{
  "n_experts": 80,
  "experts_per_token": 4,
  "d_expert": 112,
  "d_shared_expert": 0,
  "moe_layers": [0, 1, 2, 3, 4, 5, 6, 7, 8, 9, 10],
  "routed_scale": 1.0,
  "balance_bias": true,
  "lr_router": 0.000942,
  "norm": "rmsnorm",
  "norm_eps": 1e-06,
  "tie_word_embeddings": false,
  "beta1": 0.95,
  "train_tokens": 425400000
}
Below are experts of layer 4 (counted from 0) of a mixture-of-experts language model. Rows are named router (the router's row for the expert) and show model dimensions 320-351. Each number is 500 + 25 x the weight over its row's rms, rounded and kept within 0 to 999. Numbers have three digits each.
Before each expert's rows: "mostly gets" lists some tokens that are sent to it at least half of the time. This comes from a sample of Wikipedia text that the model never trained on.

# expert 62
mostly gets: " &", " and", " et", ",", "\",", "),"
router:515475468496508489531524507538521540470479484507525535486517537495480523518502524485535507459488

# expert 55
mostly gets: " eventually", " get", " returned", " soon", " off", " wanted"
router:560488520546511530513491544481503523528465511488456500475519508479496476486514501453502475489515

# expert 75
mostly gets: "'", "’", " Your", "]", " our", " "
router:519511489547503478541501509461485468454488520482445484475515503492463504488514510461501493473481

# expert 2
mostly gets: " July", " November", " January", " October", " August", " April"
router:523478474556546489526471487469450505528484515518491473474478511467464557521456495491517464491503

# expert 7
mostly gets: " classification", ")​", " (0)", " well", "\n", " ​("
router:500511498533550503524497523519494474483508472534495467485546498535520523550518504509570502489497

# expert 58
mostly gets: " which", ");", "—", " where", " who", " (\""
router:512491529508503500512520503500505499506477517488474498449527514517491535539522474493503522495522

# expert 11
mostly gets: " out", "cep", "handed", "ize", "under", "active"
router:517481455511494453481510487466500495506545510486446514489515521545503523498539482465487500476532

# expert 44
mostly gets: " which", " he", " they", " who", " where", " it"
router:540490547513467500517514491488490478549479520516484504456508507486476532507511504520527510495530

# expert 37
mostly gets: " he", " they", " it", " who", " that", " It"
router:546472499538455471516505530538476509473496510470503457476532492528435495522494460513544520521501

# expert 56
mostly gets: " using", " having", " with", "ting", " making", " playing"
router:521494482513488481481498526459522510511483486492465521497492470529453534494513517498477474502507

# expert 65
mostly gets: " km", " million", " %", " kg", "%", "′"
router:572522465557516490522461494492521515541483538487482480475562487490487504516491510480506483475526

# expert 30
mostly gets: " School", " Cup", " Championships", " Records", " Championship", " Corporation"
router:528475472513565479514500516473465519491468500478518477461486536515504517536483490488486531484468

# expert 70
mostly gets: " Championship", " Cup", " tournament", " league", " season", " football"
router:503498466536490450470469529515490478493539503542519460456495533490494487565503510525503507507477

# expert 48
mostly gets: " Singh", " Jones", " Bailey", " Smith", " Robinson", " Evans"
router:556499506538526502526538518525471527505467513509496467461540542501516497511512525531496485487558

# expert 76
mostly gets: " David", " Mark", " Robert", " John", " William", " Richard"
router:532507513533521497545469508504469544528489498499465499486551467463454536483518499498486458523504

# expert 49
mostly gets: " two", " one", " three", " all", " some", " four"
router:545504510514491495467490534472502538506516536530484472507524542493471517481504512509534514501469

# expert 57
mostly gets: "z", "es", "i", "is", "o", "ts"
router:549478518550508540523484509517490531489517506517471514485500507482497539469491517500488526540492

# expert 54
mostly gets: " 1", " 2", " 0", " 3", " 5", " 9"
router:477494496504502480534521543513536546535484509504431456447496541484478484481569527484526498525497

# expert 79
mostly gets: " his", " her", " an", " its", " their", " a"
router:528510509515501480526464478519497474540503515484483489484496534495467497483531490510490486484512

# expert 28
mostly gets: " North", " West", " South", " Northern", " New", " Western"
router:527520471508513487547462519528517524483519518513442515488554503481467532521527469502503484460493

# expert 39
mostly gets: " more", " most", " different", " national", " less", " own"
router:523470491527516497522489543494494530494497532513466472473489544472499524472540476495508510516505

# expert 73
mostly gets: " ==", " ===", " ====", "\n", "Mc", ".”"
router:532454445535529473496526506496481508524472484524508497463470452473474507500539504515481531482505

# expert 8
mostly gets: " government", " music", " players", " research", " health", " groups"
router:525488490524539480502493540489504541487539523507485494451494514482501495550511509503552493513484

# expert 13
mostly gets: " is", " has", " are", " was", " originally", " currently"
router:533501527510488507553461491525476486480474534503490492512513502459441529478506521495503486494501

# expert 17
mostly gets: " car", " water", " human", " aircraft", " engine", " bi"
router:562481501538533520497485514543512495509503547506466515492509517459514547501503503515547496456521

# expert 23
mostly gets: "idae", " Binomi", "saur", "ensis", "obacter", "pha"
router:500501468528518496506543469527474505533508497507518481475535477511476507472512481505483469475560

# expert 29
mostly gets: " during", " around", " under", " at", " near", " During"
router:524498479510471492474489532477474567495496533506436517475526512547452562520575496468478500488520

# expert 15
mostly gets: "In", "On", " During", "After", " In", " After"
router:521503506547473519507521568494469511488511514482457443413505509475451492499508497476480495500499

# expert 36
mostly gets: " used", " played", " built", " found", " took", " served"
router:519454514516498450556473542491517519492525546508506492506516478455467513539524506487491519482504

# expert 72
mostly gets: " National", " World", " International", " European", " Asian", " Army"
router:533494514486509468507501504536493465455487477474518472430507524448511550533515483520500480472473

# expert 77
mostly gets: " Democratic", " Republican", " Liberal", " Conservative", " et", "incumbent"
router:495523495507480519508517498538535543483472478496500496453482479478484506527540480483542533486530

# expert 21
mostly gets: "present", "from", "aged", "incumbent", "also", "featuring"
router:495513492559475481509481541470525520478473536491457490489505519502491538500508487491493504476488

# expert 24
mostly gets: " named", " classification", " Density", " Publication", " Rating", " listing"
router:531476453481482466483487514499482514529519494500472475454514525468500505502541503492515498509525

# expert 67
mostly gets: " University", " School", " area", " school", " city", " District"
router:503497467511518468547527515461462531438534547514488495486510539502505502514502506521553485482468

# expert 64
mostly gets: "You", "loan", "Re", "Me", "incumbent", "also"
router:516493498566502442539486513476511499499500501490456484489504496474490528552529484475503495474493

# expert 42
mostly gets: " largest", " highest", " same", "|---|---|---|", " latter", " entire"
router:504460436473514454494512495510535474502492516529468475486492498522499536453531474499491517519515

# expert 6
mostly gets: " (", " \"", "–", "(", " '", "/"
router:523493472472525510509478498512461469503483516498444506490492535505471501507519476518482536481509

# expert 45
mostly gets: " a", " same", " any", " this", " This", " an"
router:502487498507486466492522525533490519517510518515450500477493514538485559523539474497495546492489

# expert 27
mostly gets: "l", "b", "j", "r", "p", "k"
router:550514473525511464515497499511521507497525489480457497473495522490519529524517503499502528467497

# expert 0
mostly gets: " the", " The", "The", "the", " entire", " Supreme"
router:525483518530550531513508518533490460515512479493435466517507501472461498504550504526507488472486

# expert 35
mostly gets: " ", "---|---|---|---|", " fu", " 17;", " 0;", " c"
router:530469477547513481498497516453513465513472506506446516515492489509501537503524487496465468454549

# expert 74
mostly gets: " was", " is", " has", " were", " are", " been"
router:532497534518534483527462496506493519520488549464528466478515489477451478498505475480505513526512

# expert 38
mostly gets: " American", " British", " French", " English", " German", " States"
router:523500481487573470529512493496512477456509492494480506481502490512500551550525489501530498477553

# expert 20
mostly gets: ").", " but", ".\"", "\".", " However", "2."
router:516500473519512470490520499495504499465511534505485457426519464533488523509499473495522498511479

# expert 59
mostly gets: " London", " Washington", " Angeles", " Jones", " Boston", " Florida"
router:514519512491527468505520541508470538521525508518474502467521493500451532515573488530480498482486

# expert 10
mostly gets: " has", " have", " had", " having", " without", " using"
router:514469505518506511484499498528493492533483517503474476509491491501427500494511529485520512491501

# expert 43
mostly gets: " Location", " %", " Total", " Coordinates", " Succeed", " Apps"
router:498472473467487509507491536486482491530503499468489488497497504483469535505518503488477493497498

# expert 50
mostly gets: " of", " Lord", " Of", " del", " Minister", " minister"
router:525467483526566485494529505532483506496481511527464532514510498457457506510482510445504491483479

# expert 46
mostly gets: " Angeles", " Love", " You", " Sox", "ona", " Baby"
router:514480463500522492511502510478466510497517491445486489483519530515483552527511468479543533510490

# expert 33
mostly gets: "There", " There", "poel", "&", "izz", "ound"
router:568510478546534504526482481496493511506544518500480520499501493520487491470522489520522532509492

# expert 5
mostly gets: " actress", " alcohol", " tax", " press", " poet", " rabbi"
router:545505494531544469537523550568506493464498504475509468503480531477506539516539505474521492501536

# expert 40
mostly gets: "06", "05", "03", "27", "13", "04"
router:503537473524527509502497504545428475530470525488439482477490526473490558498532523481532484480512

# expert 19
mostly gets: "kov", "ić", "gaard", "č", "ko", "ski"
router:540505467520499459482538455462506508528511512515465490458507487540517544503511503482515497481512

# expert 18
mostly gets: ")", "),", ").", ".\"", ");", "\","
router:520499504551469441529476522521483482526507526486459502477530514475510524557501483481500500508492

# expert 4
mostly gets: "Personal", "Scientific", " Binomi", " regiment", " footballer", "District"
router:504522463529541475487489532507497486489502475477488477482523476468463542480493494458473513497494

# expert 60
mostly gets: ",", "),", "\",", " 4,", " 3,", " 5,"
router:507522469477532503505493530499516539518471477518488505464515527504476553491518446459524507473497

# expert 32
mostly gets: " was", " is", " been", " would", " were", " are"
router:561535507525501519534480529478476534500531505466466491492535512529455469459514437455531523486496

# expert 3
mostly gets: "Mo", "Al", " Bu", " Ne", "Mi", "Di"
router:539524466517518482516506527510461498502486503507459543471524496454506518493591496519486468456518

# expert 34
mostly gets: "ation", "ification", "tion", "ance", "ction", "sion"
router:516498420539522494488470503467448497513521540461470487493496552534484538514510478489492524504512

# expert 71
mostly gets: " April", " November", " January", " February", " June", " released"
router:549545484522524469545466548501509483518520504478488475461506477461491517512478496497469538518489

# expert 16
mostly gets: " made", " used", " became", " played", " held", " built"
router:522453510524497466555489456477499517481479533481519466526509512517506531532513496486458518447505

# expert 25
mostly gets: " |", "Scientific", " –", "\";"
router:527489472525499458485467531505503517503494478508457468456514496494490525490488505520481559516520

# expert 52
mostly gets: "\n", " Website", " ←", "==", "===", "===="
router:488467484492538529509465480495508524488509479526519456470520507487484514505506554515495530546478

# expert 22
mostly gets: " member", " role", " father", " President", " members", " president"
router:493459449522534493502498568508449534514497508497491496495486484511513533528545513491471515536482

# expert 12
mostly gets: "---|---|---|---|", " ==", "|---|---|", "|---|---|---|", "Personal", "|---|"
router:549489488490528524477529550499479479500508506510492476438469486531512504482527509490489504461497

# expert 61
mostly gets: " keyboards", "^{2})", " bass", " overlap", " Arthropod", " drums"
router:496521473519480480523478484551490479479488505457498465513520503477493522482509470466512489457512

# expert 14
mostly gets: "|", " United", "United", " •", " Country", " Full"
router:518484468494515474528496500496507494456488501474479462462507469508469504501525508521494510423471

# expert 31
mostly gets: "W", "S", "P", "N", "C", "M"
router:550503490504516513506526505504483506489446509484502520486501492451464521514522508541498492487516

# expert 1
mostly gets: " people", "ers", " years", " members", " They", " men"
router:535476488534485523474516514515518521511503528478478502503534551472521569505502506490507461509498

# expert 78
mostly gets: " season", " years", " year", " day", " time", " period"
router:508505447487470489536487514509526555481535511511489487444509500527502490491476479514549529511521

# expert 68
mostly gets: "–7", "–9", " FW", "–3", " (0)", " MF"
router:500489455537501494503490470502466551516520525521507474495511486462464519520519501470507490529493

# expert 26
mostly gets: " 0;", ".7%", ".1%", ".4%", ".3%", ".6%"
router:536467485519506517500468512502509553491484517519458493501523491512427519520559479486493489497473

# expert 51
mostly gets: " for", " on", " against", " at", " in", " between"
router:505508531512523501526520504433497489494506515452467515495502524462454555534505511516462488510456

# expert 9
mostly gets: " time", " way", " example", " especially", " fact", " particularly"
router:514484453530488458469459559524488520495500549504449494466556508517508538538540494496514520499539

# expert 47
mostly gets: "10.", "11.", "5.", " |", "6.", "9."
router:538486475551498513505472535510466563469487516513473467466538494490467500486520493538509524499532

# expert 66
mostly gets: " ±%", "hylum", " Candidate", " Position", " Opponent", " Pld"
router:523503514513531492495464532467499515466518506499481479469486531506490486526549486511489470450477

# expert 69
mostly gets: " \"", " '", " “", " (\"", " †", ")\""
router:535499494539512483521509493517440453511490522502442495479572470470474539493488465493521490514451

# expert 53
mostly gets: " when", " until", " since", " during", " while", " After"
router:525535519510489480543468503455482558503505534501475502513550531502487514515548493514522507544524

# expert 41
mostly gets: " 2019", " 2023", " 2024", " 2013", " 2014", " 2008"
router:507498477551502491553468503512454505515531542484456522513545522508425551535482483475506484524522